{"optimizer": "soap_variant", "train_tokens": 380500000, "dataset": "wikipedia_en"}
Below are experts of layer 2 (counted from 0) of a mixture-of-experts language model. Rows are named router (the router's row for the expert), gate (a neuron's input weights, with its number), up (a neuron's input weights, with its number), down (a neuron's output weights, with its number) and show model dimensions 0-255. Each number is 500 + 25 x the weight over its row's rms, rounded and kept within 0 to 999. Numbers have three digits each.
After each expert's rows: "comes before" lists some tokens at least twice as common just after its tokens as in all text; "comes after" lists some tokens at least twice as common just before its tokens as in all text. This comes from a sample of Wikipedia text that the model never trained on. Tokens count by the router's weight.

# expert 45
router:476532457476513539558492500488522506481501510539487540546466515487491518510482471465526462503519530483489527537517500534480480481531481483515488475460521550509511522491504484524512487532500539467523492491528540526513537508499487511488471488493520446512486536485514500509502466539498522524535513514515537512506491446503499474465557425473489493480484471531530535554506496556466489487459510493456522473527492514500518489467516446491497527518481514483499515467520500471483529532504508446472481492517477505511553453482517455485519517474498549500508463477506500483539459504475520518507520479512481491513508529452535485496500488485496537496508532493452500509517530503503522452477488485520466475497478482480475534515487457493485514536467513493504498495526503484513484450527507
gate5:529527548545449531514498467449518546525491509497520490494477490532492467498541470497500434482495472479485475517498500535495519515478498534506506507521519541449534495524535473483473474528496514480513444457500515481461528473508527484483478523482487504555501511487489471497469496519498510466483509529517536491487495500519492467547541491490527492481480475529499506484522480494502456478504547512472572522465514501481480524422528491529516475489501472510506501504479512487477515512524469497470506486535503541439490477481520543504488534476503502468453481502472482523527507503471502514496513526512505515482509501521502510528531487532457504488495515510493470516499514465517507464526528516529490529551487444500516514504508457492470515531469562469505508497517482514464509542528480
up5:526521548539445520501493472442519545521490502488525486492486495528481479491534478520501441474491465472495495529483509541489517518478497524518515507505510537440532501518527476491471476523498511482512432448506502483464523476515520497490492534475485500559505514477481472498476497522506498461495497519523518487478479492530491466548536494494533486483476472524488526491521488491511467462490542506470562523471519490473482528429516489526512479489505464499510497505482506471472512511518468500472506502534497541439485486476514529509494531482498522469443475512478475510534518506473505521490517517506497522485515505528501506535538489534463514485498512508513470527503500463521507453529526500526487530555479456490520505499511464484470510528470557461506509492516479510457509533530475
down5:506510475512509494534475524506524570468519490499465454532499530462517445436494512499499488522521517499495539530468493511510475493530474483504461505451497480518555486481483513526486499461524491544484522472499480502467491538494497478502465465561523519505489529490498494516488540483461524487487501530480502484528501479544495517531484494481531536496476452487528504538493496537491470463476529480523477474498533493510502470487492485489496428499481489484468503479476497553513535480496499515528503484482465505542521522566545506481520523479499527550487464502521475524525490498508501469487502487503529512534525489469524512519483488507502450509481496517489581558521487489456500514454480482488545499475486501492491512453516500503553503504482503476509515477517537502498510513517498
comes before: "0", "9", "8", "7", "6", "5"
comes after: "1", " ", "9", "2", "0", "8"

# expert 18
router:509477491523506527471502473474474512515489471447492451509510521548504473494524457543473501526511477489517491479490488520520469485560471533515509477519484478481501504523501480530461494509510488493528479550492465541477510538507502465505497463498467481550480554509506524489494471494502468499484528458510482491518484524458515462490502464458496501518520497487511502519554511508498480460511510519488507516478473493473519497478581460513445542493553557509503503491526509508506495487532502517524505529494480483511488502509470510511470488515505510466511472486494519517541509530499464551512502523520531513529526469523476529492536523492483562483511510525453483506439525541483518520500489508521470502535525481445486480473495443483475545490515524502495535541489494470514501463505506
gate0:447523488492529507524453485475452460529510487432510480523486512525516484492458516462484507509474497525523524511491510493523530457508500505488524471519522511543466476518486509454484531507493485484498494487525524539528536511475500514525481491503525493500498471510481542541481462534510549510489493501485524514489527502503487509489533494534499526474475458559496531488529487500472512472536557559501529486473509520503487494527482517481466502552502461500500482486458551532493529528492519473457542532496478575523469463524485519468538492505471527482498472490488529497502533525535502526498520482486532467517477477502484495508490477502475479502485492485463469487521515545523503521462529486507497481493461508522487477502493572492515533484549482525483511510514477520485519484499447
up0:505495497500458495476546483533546508475497553575513539450504498496508499510533501530542504505536502488484495497498498517465471570491494500515449534472480523466540515499488473550547466468509517505482489519489504446505477499515516479482529505492507516522471517483539471480516545479485449477495506493521471503501488484498537502514480506465497502522520525443511488501484519511522503514484459434480456503534501465515484531495500485522545501448517527489518506494532462482513476475517488498527446477518524468505531525457525508564494532493535480507514523492526499468491478485468535489485497512507485526470549523499518478506501490489521507483492495505530549514482473473477504480498488517501522520509533501473494522512518431502483472505440492464525484489486511473499490487509544
down0:487501485512532512498529490523498527460503480523481532444542463463491495506511456453520479466524539483482563549518516522499486508519498481506515502510546514466470511495504534488493504510500477511533516519461465474513499517523497515503481512480490505512471484476495485457537508491500507552516507514482501515474535506523497514509464494524506513492505488505473505478513525459507530488507504486521535502484513497478438494483487465479487506495516485489524510514478491480530504539505492491498474527458493488527513506468494509489501476487465490532515514525465555473485542515522482595481490489473494537543463515467517506506488518495508508444495506498485482505543485546481522461484513493543532464532540489495566574522508515494557501501518482486484509525481453452533489566487522
comes before: "-", "|", " ", "The", "===", "In"
comes after: ".\n\n", " |\n", "\n", ")\n", " |\n\n", "\n\n"

# expert 33
router:513476454505523501473515485476485505505466511452508458493507528533537514575466507515467515487530544492527535504446525462509452512524526494504492468513505497469466511485478471511475476507479504498533484445488474507470503512496521517481501514490469512460490542479519513505510510479481457464518482521487493442515500507506520497517458494526493488530510532470524521506467511470490471449488493521451512531482499466520531530503522505522508543468482492511483492489559487496505482551492534493475537501458495490493515525496489475504520477517467485468501525509500459548495497505521449509546514454524492496531513475521489484468527495539518519524469484516512498486488471523510528543533511523494526536529528457458475490525489471519504527498504498444485505538525524484517486427488496
gate0:461472496545502528495462501492509465498540538466486454515493468501500538507470545480475499499494522471494523506496467505469502509509534478448556456509491496499496481478516545498453506505530527530538439485532486520519513467508520498499474449519484508538494507484485481491483521479534510512524493495492542482479504470483509492458515459525472500485506531489488467472512508516481456468544476514488487490421475537486499498508523536510501519510500529525567517459516489458478524513506513445564495470500470495542486465496451505507532484514492524515514504484526494518502491485482506470519552498472474502474487508508532463470489454518549503515486479479529486482487481495505498466475519528465506497514474529509563475520522466502493507501540503489499539525472488484527499518500468
up0:507537504472490455503519501535498523496485475555501525486516571493487498496525471510527501513492478530532496500514509470510497480509484532548450523497513497505511506517485463508525491503466479455463538533521502483475493518489491517503519530489538510471484483526512520532501485540483524467487532506523452495516506531518507507522533530519528487493480438499517512547521535507489560527487515451483539500539522462530483492525485459501507500491490516485451479534466522556508500489513477561439515519517524508465522519502518489503486505516550481511473510536488555487501495504510488513502432512529509520527520517497457533515534526499443508502489492511483499506499512494493487531504495471533514494466487506468445523468460509483512466522451466524515465473536482512471511479510531
down0:491531531456506515486480559471522517471533508548524504543506489461532476520490484523471513522480504540485482460508517488564486516516491534530473503467499504477538506503495481492488534467513505519476555522495546493486457516502512519509523485476502472476483476513505496521509455485488479537517573511514519463476512480523489544494457489510532511491530514532475518497522523501485510493510531473485485470567522471491453500512504492519543536513451498512460463483521520532487492499537530492473504509495498493502471507468504519497479476507494490440475528534507473527460496493552515500517496501525510510531471521507544487527474459498488498515484491514471525501526527521472452523495493470488484487445558466562492484481483493509472502514504502516546460508512511519487458527491524
comes before: " ", " —", " +", " −", "|", " N"
comes after: "0", ")", "3", "6", "5", "4"

# expert 7
router:511532475547484480495481497492503522553552495533495472480520506510495548513504523491488502479522474489500491514500494457518525477440515464496467527510531517489457493491516501456471490511524519503509479486481525489458488515522502517509497525461518514510475516483496489539470528540452533493516471503522529493524476486482537498522524529520502493530454511554576521504503483494476496465493510478447528488506463479498492470466500488479520520496514526474476516502540513524491499529456521526535500545451535568518488467503505477522522474472506511476499517484525462475484508506483502474514463499505463524536483462491463542470518494523520544502523590514525492522520482476506504463479512500488504531498534526489524483473499516512535475506525499476484514463531465507529455530480498
gate0:493481514457494508487502529500481527508518493465527467496498481501530484528509485502510487509492492490507491516477488484512517525489481445499485516597529520465531530496512494477534495485510505544529526493470474501461512506454513498484513503500485485507507444456482517450505506531495543527517508518464451506520488465484477532447545480490507535532458475559528490527502492519491496511478469531538484555474515531465512478498446470521473525507528479491502481503481493506504466526515497514495489546553509507503542514493486482520521512424544537493504480509543517532534505468478506513478491501461501524517467531505465530473498473561518516495506491533508478487482509463525497467503511467483538504520537487471532485504477473476488524530501478535489522474486508483529499501530468
up0:476481494431484512503512545501475531500520484479536468500505496473524488530534480500502488508508512487546491503478473501494498525493479459486479535613530508486532525495500506462518479476499490541513512507470454523452533510485526487490515497504506511482493461488478524450496502516513528518499487509447475524518484467473498534455546489488509531532480478549533476508492488509485505506489489526535483538486505510470523502497474459508455542488513487480488467511480495499519478509508482500482497529556518513491537500509469503515509521439538515476496475511541503540516509469464530498481483517454493538514485533497481520471504463545508500457514478544495504484475490489541509469482521476479552522514521485461518474496482485489511537545502494531497523480485486478533499529549467
down0:450458482465509462500471502477515548556529481477553500462477502509502517482501484528485488485503508511538542476514486508497519514474499519507488475481506442506515516489516546515533499517503544439499459491498517436485527523470507472467532520543467518478509475516457505502519543509487537490516455489488497495489464481537480496471522507512505517469498480534528529476490512531478507503540552496544459501478476505527494532486454509571510490474474534479510421518499520489499478505502496462492463516517480501467470525504519497536500483456515451500511529480493489477446481499507496502505553514531518528525479493472474507478501519504496511493519466529504533514501479522487498460487478529458503485519511500508499496550499519521504506498491492517448500532556506482489493475498524
comes before: " The", " In", " He", " It", " This", " She"
comes after: ".", ",", "4", "s", "7", "6"

# expert 6
router:526510504488480478502499522495518502499510511525521482488528537547502519473488509536482545492528520513521439502508530470438477459552521452463532516451519525484498474483534528498477546517510486499504511509475492509469502518507521526567491454496535494514478503477488506511458517505486525492530482483469546542521463498459508503519531506552467482464518528470508496493503491506496508473513500499523491515536533459493505510501545471547533554488486475546470508482523471554501510510483475519526554529506519525501492517547491497530561478511496488517488501503462545497556486482476487475494496532465482507465501478505449480483519535508444515516495502506520531512474491510486471462490514538506491516465516528481436460489519508519511478482466497484495479497513493496490512504486507
gate2:494521534460504504472469522494506517503489477470486545509498529529462502467478487501475505531460512527498478488490501527463487534486511471465557555487506502495490513455483500507487538505488467455520515465442460479508567482496530470467477488481481516480538522483479489506494477497489524514501469504531507493503489503520509505506533493552508511467523503509542508510508477518488480501520506559491505445529512464542508488518477484460540518527446463484516502533520499505485517489478501513499479455457507445479491514548512480476478523498508504505465530510528516499526456482544499448482457523510505526487483496543550473524476524488463556544517496528519530477472518496498498493500480494531511488461527527497540517513484492532559466480503523510492510480522485467477479499479474
up2:528469456559514494518525463508486489483514536520515468496514476498533499497500517512519497472537513483520518514506477482546505475494500533517462467511504506552500507528507505478504456483515525531473486549576528538500439507489464530543555504497517488520471471527506513507535525534543470477502535504486480533472528487510472508484476497447505463515487476497460484505471526486516507494471489441506515542458502540456502487504499520510460469494520516510498502473487508532515480509518489487522523528539475529521528490450492534521519482497492515518542453511503521509467543520454491540498533501480519497511531494492452567486511473505538453466493509492487515502549479509521517519512490487474488509538496499488465515500536497490467509499516476478514469525474485500524509486527538
down2:454531524492521483504485485464500508538457454447483489527480532489435430504467443501492526525528494478478550509533516520504516532490514510461512530507538462478525511479535463490495539479492530487496511516502514515508472481430497484502528465524512567550502480506468484475448440499504521499523484494530496487527442482493485507524508531527511545535514523524487486456540513515494515500500500503522452454473470522515501495473491488481481493497501494474518508488487499545461533497515478502464451503487520465482511480477539470500509517486493473495500522499526514491534509509476471473526461506481536481528506545512499475489500521478494510524481533505515485471509507474494499501450494468488514480504501484494517505490472515483485548515507540484504469488543489498475475464543482
comes before: " the", " a", " and", " which", " The", " he"
comes after: ",", "s", "5", "6", "7", "8"

# expert 17
router:508505517488499472517516454475507487549502497523526487505494525496529491498467490493466477502573509487476523545532476518489454460546463520480506529463488543518504489468544479515535489522456488512493514487491471500507495503457458485520509508494495513507503539506493505463458502509534516509520485503461518504544491470514506521504474457500507483541524522504464486469481438475519485489473525540511521483474497478523500495463484506469502499506543481559527495478464531425542538494527495503516481494501512479487507505507496531510528542521500522466481505515535518531526516483525541508501509491522479505503520476497509487495516487506495503533446461490477514514554522480505500483474525505519554514531524496521442476510468437493456442518477497523479500468504486492498514559506464
gate1:494492491463501492519494553472509500521480539482449496454515514486506512529489507492467470514483518495534483490483507521506456518478476510478510537471489500478487487510492518484523451489459508452491513463472483519505517476513491485511470524510467536493509483489476468472459497506500492493508487513524519476473497533495474504469525501475539479556482468473484500511544483508511506489450455509472483463514468505507508517522500467499535557504546504502494517472496480521509476528479521504513517533466521490485524472459482523499417512485517462468481526494457466529517567480533489545515491484498487542514527500482487497481518528464468485465485514509500500452480481480484542508466450479494512493522482479492450420523477495487517489512483528507467538508519451458474499455494499
up1:458478511493525523495474538484440491541525504474484476460488513474519496475525507519521511522468540545519541522511533476532496497501510470480508482465498488492485484484476490515555566493488480461468534507539539488483500493489471464489497500491484511522491474479537537507515521496500522532512531507502496481519473469491503485473472485512536482546515498488502527480501497496471460476435541469500490534464500490507482538506483497483491536504487483533488500471460511502510493528551524484469492551442463475468493479500500505495499523526516512484475487517452539496564491539530493481488502463500505506516499493455505478549520522462494520519459528516488522547512456488439530496483470498446476475501507509491500514477529490507491471500511465521482478457488500475465508542470532
down1:481483462492531439519515472509524501506527488499504493494505493520500515457511524487487472549490533462488475463522469502507490503469515499459471531469471497513504485483523516517519495503439486485533517450496488475524530460477462488498528500480510502516506533523508508554503531540505489485507486498497450467496504484497505502529493521463468501521491489524471516481482492501500494480538518538512525505517515489500488512551494487476510516481465512530490468546474497554493488466489496533518518523538474546521482530491432488561511522482497478512487495466506489450539522528467540471513512555461500516484545523494497472455517524484494489541466498509513531516515477477514481507493524532538496502464520455480519546542449505492473509492501570495475474536535488529497501532514535
comes before: " |", "0", ",", "–", ".", ")"
comes after: "1", "2", " ", "3", "0", "9"